config.yaml
num_hidden_layers: 12
hidden_size: 256
n_experts: 128
experts_per_token: 2
d_expert: 256
d_shared_expert: 0
hidden_act: "gelu"
moe_layers: [2, 3, 4, 5, 6, 7, 8, 9, 10, 11]
router_score: "softmax"
normalize_top_k: true
routed_scale: 1.0
balance_loss: 0.012
balance_bias: false
router_z_loss: 0.001
init_std_router: 0.0145
lr_router: 0.000662
num_attention_heads: 2
num_key_value_heads: 2
head_dim: 128
vocab_size: 10019
norm: "layernorm"
norm_place: "pre"
norm_eps: 1e-05
positions: "learned"
qk_norm: false
attn_scale: 0.0884
tie_word_embeddings: true
parallel_block: true
init: "normal"
init_std_qkv: 0.0312
init_std_o: 0.00639
init_std_up: 0.0312
init_std_down: 0.00639
optimizer: "adamw"
learning_rate: 0.00126
beta1: 0.9
beta2: 0.95
weight_decay: 0.21
lr_head: 0.0103
warmup_steps: 243
schedule: "wsd"
decay_fraction: 0.672
decay_shape: "sqrt"
final_lr_fraction: 0.0
batch_tokens: 131072
max_seq_len: 1024
doc_mask: true
train_tokens: 771300000
max_steps: 5885
dataset: "wikipedia_en"
Below are experts of layer 3 (counted from 0) of a mixture-of-experts language model. Rows are named router (the router's row for the expert) and show model dimensions 128-255. Each number is 128 + 32 x the weight over its row's rms, rounded and kept within 0 to 255. Numbers have three digits each.
Before each expert's rows: a language model's description of what the expert responds to. This comes from a sample of Wikipedia text that the model never trained on.

# expert 70
Name and sport endings. Final pieces of surnames and compound words, such as vol(leyball), Dob(son), Chiang K(ai), Had(ley), reb(ounds), bone mar(row).
router:139156142151106166086152108143131099098163194144150146101117112108121194109086149171158114141156079159102148145085125090082151140108063087097106107071106105116091159095111073096133151142178148108083140160094110097106176095097054102183065099128160116150087149105159101162160170147120165155105133139197131093163149171101091119116144088064077175126103088191133134169140160093100158154123

# expert 10
Spatial-temporal prepositions. Prepositions of location or time before a noun phrase, such as in, under, during, into, through, within; also digits in sports-result tables.
router:157153139185103175100139098174152129105177163126122173085115130091125175098093132176116106142161086180085152173083153113090169170103079093081103073096107091097098148105154070108087161143159167120088155157100096102119149093103067054171092098130132107162108128108168103159196179151152157156112144137154156109162158158100101090166123106064110186116112085172109137149179206106081172156146

# expert 52
First name starts. Opening pieces of personal names, often Arabic, South Asian or African, like Moham-, Abd al-, Raj, and common given names like William.
router:142144127129111159111096081196144092133152188131141140110101109100128180108153128137167110165162116131093195144100121080067152143141119057094107102116104123121078167108102091096098195197167163127119156130135118150082126155080059098145111097099147123157065091119176120137143176126136140187131116124194145120147082166103077094167135101077079142142129064170121142227168201087067162139138

# expert 12
Table pipes, light function words. Table cell pipes, colons after year spans in football career lists, and mid-sentence function words like the, which, including, occurs.
router:154146125162093168092140093180128119096155155161156147090115115089130163106084147174116094144160091139085175136095129108083157130105071093087109066082092110095094164113128083099110158141176152109079158152085094089108176098100092093166096092117140104160089138105183104142153162152144162158104163153195140091126128181114097092137116092076089168117094081162112135164160163098079169158147

# expert 48
Of and between. The preposition of after nouns like part, University, House, List, plus between and for in names and titles.
router:151147148176078159085137086148181107119187157148130158104109096105103189095107129164115123129167102181096133134094119132088140166091086092109097049107088112100130159120171091113161152114140129117119160160099126104123149106125083055163100107120167125153131110107172123156156150160159150150070144132154161088157137176100101111154150087050086170116124069180107114165191172107069175217172

# expert 11
Mid-sentence content nouns. Content nouns and verbs, often word pieces, after the/a/was and before of/in/by, such as recognition, mission, released, used, Award.
router:161188162185108162088155113145136173108139162151150156101133104083122149078128116157112088129140103182091134179103143117093147180102107087066110103090139102110134157122097097095151156150136148123122168195087073134123157093110076093157093109083173133196115156077159067144170139139177138153092142184177133119110181154092077115125071074109127139083080107162054150138135156108102160153139

# expert 62
Possessives. Possessive 's and apostrophes plus his, her, its, their before nouns like population, death, father; also received entry.
router:131143159144110161094145109194147112121156162160157147097105106122107167122084133166113098121185074152119167130079142122091165154079073079085088097093106103098079154109118089097150141149171161106075143129120105112121177064102064081160100097130169106152100134131181105167162166153121175162102145162159138126178160199110110104125110102097074155128106083160117135179156178084096153137135

# expert 57
Combined and word endings. The word combined, plus adverbs like today and subsequently, and final word pieces such as Lar(son), punct(uated), rele(asing).
router:154158138165099178093139082166141111108157177131132167080143115126136200109078141172122097133172078147103160153086154106100155154095087108100122087086109106104079169120171089102128166139160142121089155149098117094106168087094070127174094107108143127164070145095183092178182175150148177177086129146162139101149146170101104099146132101094100168119113073186123133160133164095081138151141

# expert 60
Capital-letter fragments. Single capital letters or capitalized pieces beginning names and acronyms, such as O in Orestias, CO in COMUS, D, GD.
router:150143121136108142058164077168131110101166196127142118113121117088124148125066153163132115178157056143098150127095100085085148127119077078109119097084123104118070192096162087114078141196166163093074142149121104092109151091108080090161115100105121111148071145108150126184156166129126177159095186135176135169172124184113104108160143118114063170121114089164104148153144152117087141159123

# expert 54
Media and color nouns. Nouns and adjectives for media, sport and color such as film, radio, air, black, white, played, over, plus pipes in sports stats tables.
router:156162141157097146078147110179113117108171207163182133079109105083108184099092117154160104142169095156074155152086130105107164174108068097080094092096119105117105155099149078093128170131168128106073161147096100096116145087114081100167058093121150095145105121112153108142161154157131169152104164163165118084171149197104109101164138102075077159135105075177100124149142163101082181163145

# expert 9
Mixed: by, won, suffixes. Commas, by, with, the, won, word endings like -ators, -wards, -ated, and single digits in sports results tables.
router:156168165130099164080143097164136107088162193162169162094119103117112161098088124152138091142164086161094167152084136098094176161088083102073109096080123092113085178108153094102119161123170152118104146138091104085111159099085076103173074086112160103148091139068175086178172169132139181165091124164149115109150141178107108099150162115063073172110098083173087143168152159093073133144127

# expert 39
Of, from, headings. The prepositions of and from after nouns or verbs ("derived from", "strength of"), section-heading == markers, plus between and allowed.
router:156155132169083142100150092200179104098163156162160159105122108099120168111105168176112117129158067154107166157096126109063148149104088063085109076091108096096101162110166074124130146154186152108083159170100104084126156112118097098169090096097148125143094123102164101164177177140146152153098139138170149099146105174116104114160122115054082182114093094167100142163157173111089154146142

# expert 7
Adjective endings, determiners. Adjectives and their suffixes after articles, such as -ical, -ial, -ual, legal, same, other, early, final, public.
router:132132157137102149085166113164186105089156217138169135073087126126137191108066085176118122152159141111097165133091122130090159150127066081098114097114112120110093159106129109101155179142162143072100145151102079152153176082147071091169079086096159112177088166107158107148187158129141149145088137154175144118177179171090093104139137090042103182133107096177121131163157181106056144185141

# expert 0
Opening brackets, quotes. Opening parentheses and quotation marks before numbers, conversions or nicknames, plus LaTeX braces and subscripts, as in (330 mi), "Spanish, _{.
router:188181121137128154079149109165138078118153188159163139054161106111116136047073114164100112135165090166099153174092158101107157132101099049109129087094114120106088136118143065109153138135170213128083140160137082057142139110101053108165088127114137051184090121097171106130180176144136152152100202157143140095151113153111123096122078116118096133106122090148083150133161142117120160171143

# expert 4
Transfer arrows, comparatives. Arrow symbols in footballer loan-transfer lists and highway route boxes, plus words like found, other, this, than, lower, considered.
router:155159148172093156080153093186148118111185167160151143092146123096097179122105144163097112143156084145076173129107144093090166139095100089097111090107118104091102157112130086075111143149178159106069158126090094090141149084115056094207097083121138114162116140104158098166179166156127156158094165169171118102201134167101105116166112098065085200116115091170104125171162160083108173180165

# expert 44
Quantity and position words. Counting and position words after a or the, mostly few, three, two, all, variety and east, often followed by years or months.
router:133150120169104161089171138168125127099169183157144158108122110106067212089109139147137098125160134149112198147096156138094145173121068087117112125106120082101108160094142095111156147161145138104088131140093097101153130101112093090185070091117142097166107144141152090183169152141134114128067115158191103125144178138110099093150153107091101170126089089174116151138166200098076155194135

# expert 33
Word-final name pieces. Word pieces completing a word after its first letters, often nationality or place names: G-reece, R-omania, F-rench, Domin-ican, Gand-hi.
router:146161164163121180061110110156137154120140151140160167094114105106126195109090133163150115113162080129094126148100138089094157148076060087112120093087125083096107142102128091105128151140152111113081164174137085145096149111118051091174094100109176109148091160081157104161178156148127163163112161146148112077175147214095104086109132107082079162105105084186114157151145153105071126180126

# expert 68
Numerals and US names. Digits such as 0 and 7 in numbers and tables, plus US, SR, New York, Chevrolet, million in statistics.
router:142150175163097135075122076161132154115177189135149142105125096102095170095065124158091093158165096121092176151112125097066162139093084121085117091100131077119094149114126064096113179140169139097094155154109104126118163103113069069182101112132174134150089136098147076151159143146137169154083146131202154103162135167111104098122141098073086171121078104167083164160137155110088139171140

# expert 18
Indefinite articles. The articles a and an, plus one, another, any, in running prose and tables, e.g. a member, an ethnic category.
router:153134120153114149089150118164175120114192151144152143098115103102141158101087096155092094174186123152102149164067111058102150154115066105078115084096123109081104157111167096082124160130169175142080148138120101095067156089099049129131096091131128130170095148109162095144179167173130165162124187150159116093143167164117100097124100100099084190123109081187118131145158181092078173141142

# expert 65
Space before numbers. The bare space token right before a number, usually after a table pipe, comma, colon or semicolon, as in dates and counts.
router:194149118158102155116164113169152111109150162154140132083152113094103151072105149138117076118183087142098132183108166132097150184115115077099039099068087106114077155122150073100156166141177188124117159177094117108123149077129087106161081108088151114172106140086184112183199148186167138178105155138162151116121156175089091107184129092107100171114113088143115135152134164114066142166153

# expert 5
Locative prepositions. The preposition in, plus into, on, around, within, throughout, after nouns or born/located, before a place, date or work.
router:157157132168089148070134103199128116103169178146164158081121094119132189120089111163131104145147087151090145176076114120089157174096094103083107078092105092106091172096167081105091139158201145098080144155102093092124158104121073088159086084118152116136116146093176093145182163161148157159099125152155118105154160176101096106154127074074097189127102091176099137164156165107083163168140

# expert 16
Mid-word consonant pieces. Short consonant-led word pieces inside rare names and foreign words, like j in Ajax and Krajicek, l, b, arch, col.
router:152154122150114147090105096162149121121174166149150164065099105105125166090084156166125104183157050182101135136084121115089155144108041090135103073093102100120109174107147105115078151137164163113088146153112114103111162096093046090175097089119163135146060121088162109119142163141126173161108168149176141108183148189103091102190141113062095172115110082158128121191161161105108150137158

# expert 8
Capital letter starts. Single capital letters opening a word, acronym or code after parentheses, quotes or headings, such as M(alays), K(MT), and minor-planet designations like 2005 S|D.
router:139169144170104141070170047139106123105153194136155144076129100092123157132093141156140101153166086123103135137068111115078173130093108101094135066093124087107041163120141099100105193183175155109077132165079126063081150085103098089141111095098132105132076138106147100149153190132123179179104182173167160150137097179092085103149143127123084148104106095176117135174152163115117161177112

# expert 20
Name-initial capitals. Capital-letter starts of names and abbreviations, especially C, H, K and Chi, as in Sigma Chi, KOD, Celtic; also alt in altars and alters.
router:135159115166101163105153118175141096104162162142151158096117122096109185079094132167139117142144047149070149142094119115100153153097077100118120094076098086124098188106105100106103171146161174115083146144097108103100166121106059108190082083125160131174053123092159100167145167158145175160124174154147129105199147173111091086158105106082075174106108103166130136184159142086087152163142

# expert 45
Cast-list as, conjunctions. The word as in film cast lists ("Actor as Character"), plus subordinators such as when, if, because, whether, and list dashes.
router:156158140136124160070118103161134155083148170147143143104124097094120141105074129157087106165175043133086141171081189088103166155114121113126081081098121098118118174098112108107173125171143151095095133139109100121091146138084070102199105107122146034154101142133140105160193161146135165139116179149151149181174075146120117101107123113119094171127105086149104156141151143103100176160147

# expert 50
Closing punctuation. Closing parentheses, quotes, brackets and braces, often joined with commas or periods, as in (ROS), (3rd), 'Drift Away', (1988).
router:176198108145120157130151090175129129105181165129142136083150087092138165121125142171139112150147128119114152146092118099086179132097096108089119100131127095069098152119132076095090143149176169102087215171064126104087136122084063120165069112114118113148120155079173102131157174162125143155117136164141148059168147149115122101171117120044086168130094064118123136146166152103078158152118

# expert 72
Census-style commas. Commas in census demographics sentences after phrases like housing units, individuals, poverty line, and other clause-ending commas.
router:171175126141109143085118062156157158119171173148165125112122121094143135107074118178119114171192083133095139164115177099119152148091087118125081093110092114130098161110159078114112135132153186076121141185067071134087138126059051108209093114110115092134092122115148102167184140148154156158120180145135153088155121145117114131148117108128116157093107112160103145164141133096107136148158

# expert 36
Coordinating conjunctions. Joining words between names, nouns or clauses, mostly and, plus or, but, &, / and score dashes.
router:144174105164105177054086134188132165116149212137135162087096100115075138127118124136091107167176069138107145149105135094086153145100083094098099087109092116103100167113161105104129156136170183137067141134102115085038149123098064094165086100119114110164106111128174113160173180142135163153106160146179124140151070198108104097181128101133122169120114077180101123136147149102096191137125

# expert 53
Word-start fragments. Short word-initial pieces starting a longer word, like ind in indicated, p in pH, st, pro, plus spaces before numbers in tables.
router:159151120152109144083113116178145109115168175165152162102141103110105169076096163144148118129205085137105140157079134103077152161116095105075083103075120089104086172102114089089105143131167162101093133172088101094114133089107054078173051095097160108139096136100156106159166150165142173184113150143146135130156100207095092101128132091081094178098100099170102158162147160117075163147147

# expert 29
Counts and group nouns. The digit 2 in numbers like 2024, number words like two and three, and nouns such as part, member, single, song, episode and gun.
router:157147151163088157117129115192101096115167188149159128082110113114151200089088116145149088145159103155075168163089153090087140157105081089089102096101116096110113152114161094092129161137166145122115144142066110081128150074109066117165077077109174125161098132126154098161155154154113169161099144154192109076179138190115074078153146106099084184128083072138127145135159159097087164151125

# expert 17
Adverbs and quantifiers. Adverbs and degree or order words such as first, only, not, also, later, immediately, fully, usually followed by to/than/of.
router:144144153146123159074159126181138136113153168153157164085110115122084180110094135153124098129191108143101184123115115130079147161107054090070101091114103120104076150123153102103140164156154149127078123136123090113108174104117065105166085076120150112148105110092156110141172150135134145155080174151169147109125165146108096090174089120049102176128100068159099128157151182113091184166108

# expert 71
Mixed: word middles, parentheses. Inner word pieces like -uk-, -asant, -ple, opening parentheses before country codes, and is after a heading title, including taxonomy infoboxes.
router:141153148148113139096132102187128117103156166153115163089106109105113163113090131161135110159153077149096143151079146106076155146099078074079105088085121084089088177109140063101114171152188164111074135146094099102109175096111085090170098089093148119156077147089175099180148168147145161161072153146174135099148138162104109127165129124065088168115103096176118147146139166118072148166161

# expert 40
Commas and table pipes. Commas and pipe separators after numbers in tables and dates, plus past-tense verbs after a subject, such as voted, won, came.
router:163161146175103167097142106164101125118169182143150155101133108107114179112075137153123098133166079151103149138079130109088164162086082087095103098110089110116073183101150088094109160143177156097080165145082092115112177091109059102156094087136140094144096136085162115195158162145154168147086148158173127094156131166078131102170142096063079145120108086162086108142147189107106135162143

# expert 14
Month names. Month names in dates and ranges after on, in, from or table bars, such as November 27, from August to June, 13 Apr.
router:156168130151098168099114092165105114110167186160152121091141109088143149113073113156142098196128051139112147148106129125092149155114092103083136075090122109125078160106100089107126164149179153109093157168114120085117140100102072071153088104118147108146078078104169109134158158149137144163112144153151134143170101181103109115174153084107069210125093100155106140156176165112075158149159

# expert 37
Mid-word pieces and digits. Middle digits of numbers, especially 7, 9, 4 and 8, and word pieces after a stem, such as dro(ve), mur(dered), Araf(at), phosph(at)ase.
router:181165159160126161108138091171130120125171153138144139079145127085098179098097127153138117177147100150117144133053119131082155128101106080092088093107110110086070148099146069110113167128151140084065143145112081090090154079099090091155074091104136124148045137101159115149157174160140172158104143142154150110154127185109099118133125091089098200147108114143116128165173172105105141164145

# expert 28
Short consonant word pieces. Short consonant fragments inside words and ordinal suffixes, such as th, st, nd, f, k, in 16th, Amherst, Stef(f)anel.
router:143155136145099158090156100186119136122160180130147158099103110099094166140095189151124126176194091177085160130099123112097147127116074101061137108073108123108068147113131081116134145149170152083091156147111104087100159120122076098140103089126144122164085121094175131151155165139134175171102170149193142131180139190116082122108129121083081183115115071166099133155149143097113171170121

# expert 69
Line-initial markup. First token of a new line: table pipes, list dashes, section heading === markers, and sentence-starting The or During.
router:144188130170093158127185103159149131105180203126155148087120117100071149108069100149106101171148073156091130131094166094104146143122125084111104098098106117087109175114099108121172155139155133103094146179074121083101141094094102088163107080119174061139089155084162132128169137146122146153101174154158124132183109150122112087134094103083071128118121104186130149152160182113092127165169

# expert 24
Film director credits. The verb directed in film lead sentences ("2015 film directed by"), plus completed, ordered, proposed, and word pieces after section headings.
router:162161144172118177073132106183128096107162157152143161094121122116136180090083123179138086141176068149098144158083142117089150153096089069090118072083100106090105160106119087105111135157178159105082163144101107097113160091099076084181091083103154109144074126118191107171166156135148168156104153157158154106147146170105098105179154112061082166099119091166095153154151165091092151161163

# expert 38
Infobox succession labels. Preceded and Succeeded at the start of office-holder lines, plus line breaks, colons and digits in infoboxes and statistics tables.
router:164150151177120162095146076159120120118166185144159130066104117104090169099075126177126115142184074148092139136059141111101167156094075089113101099095133104091093165102127075104135168148179144104062139132080105082126162110117059112167095099110156123167093107121163118144154138166126157159098153168183143118168156180098100103157117101060083179135106079179108138154142159102063140153152

# expert 66
Lowercase word onsets. Lowercase first pieces of common words after articles or prepositions, such as par in paramilitary, m in moist, fe in feudal.
router:143143125129096157092156123178125078107143191160191176107097124107070156099102183162126112145161092131089132162132112103074128176132099102091101090113136130126081128131175094105136169116169199127096132096078072107154165153115093071159101080085156103186098094076155102126149139157152138126104149170173170090149113142082067126125130096068083180127115092166090135162153183117094214128160

# expert 55
List dashes and symbols. Line-initial hyphens in infobox-style lists, en dashes, plus signs, slashes, degree marks, and table headers like Votes, Score.
router:163156179141127159126166124161140141100145149129130145108087111097105161109056170169079129191149094137098147168102130068085149148131098116094062110114100130122108165111119077112166181194162209103093136180111092097144159112121082104143119094080148059179096130125172124137164189163154138153068139186197122149108124179081118094123155079095053160123110079141111163107168150116112166135139

# expert 42
Rare name fragments. Word-initial or mid-word fragments of uncommon names and foreign words, plus spaces and digits in election result tables.
router:154148157149121178079137098189135113140171174150141138092126098096116156116086104163119098147180112134110139139103131112086141135094066086074102091066132123108097165108152098094117151131170162115082143158088110092103160119118051113164095088129179101174059121091166123141152168138116176179110159153183158100190139186096094082152130124087074188125102075193115144180148163110091177174136

# expert 43
First-name word starts. Opening pieces of personal and place names, such as Rob(bie), Rodrig(uez), Mar(can), Kil(im)anjaro, plus the degree sign and whole first names like Manuel.
router:131148127159044152083129093145122122096123140159139134091151103098128138126094135169134115139176104156097180179109115093087166181097095112092140081087143109117048158110119116114113178134219175169076155181146119155158171146099073106153106087130222130155086120091193107097135146192147160166091175168150110149113086138090100102163140056079048187130126074150136153184121136128098181140157

# expert 26
Non-Latin script fragments. Byte pieces of Thai, Tamil, Chinese and Japanese script, plus stray single letters starting words (h, l, b) and words like certain, addition.
router:143170153155093152076128110184125120089162171154146158073112122115113176103079146167138102144174094154108153156092141103085146150113091080101115099092113105096082162091145098090109162155189147101076144152074093104120162107098063075167087092103147108137079134098172104161158176145130158150107148132158131093153116171095097102163130084054089165142101086181094107171153160110071179153153

# expert 63
Word-final noun pieces. Final pieces of nouns and reflexives, such as -itude, -ment, -ars, himself, itself, points, km, kg.
router:145156183154119162079107129173132110093188160133141148111099108116126164113068113161150108159150103142084142147075130116079159149094084100079109095112127116096094168102124093096093158159193158115071146145078084119120143098113074092170078104124139111171078146086162086157168157164134176163106164154158169124189134184111111114167131121081065164131103081175099146159144162092099145169132

# expert 56
Field separators. Colons after infobox labels, table pipes, commas and semicolons separating fields, as in Revenue:, Developer:, 1951 |.
router:176180152167098163065093068156139162105152158151147136113148084117142120059079118146110074135165124134090163194092165100112178164105113117094076096106105097095109150121144084077114155127170166114104195164084097122096143112094064100153101094093105048163126092135189067147152164185170137138106158168141180122114091183079110115133085104128123140106106083133108142130159139122113171177125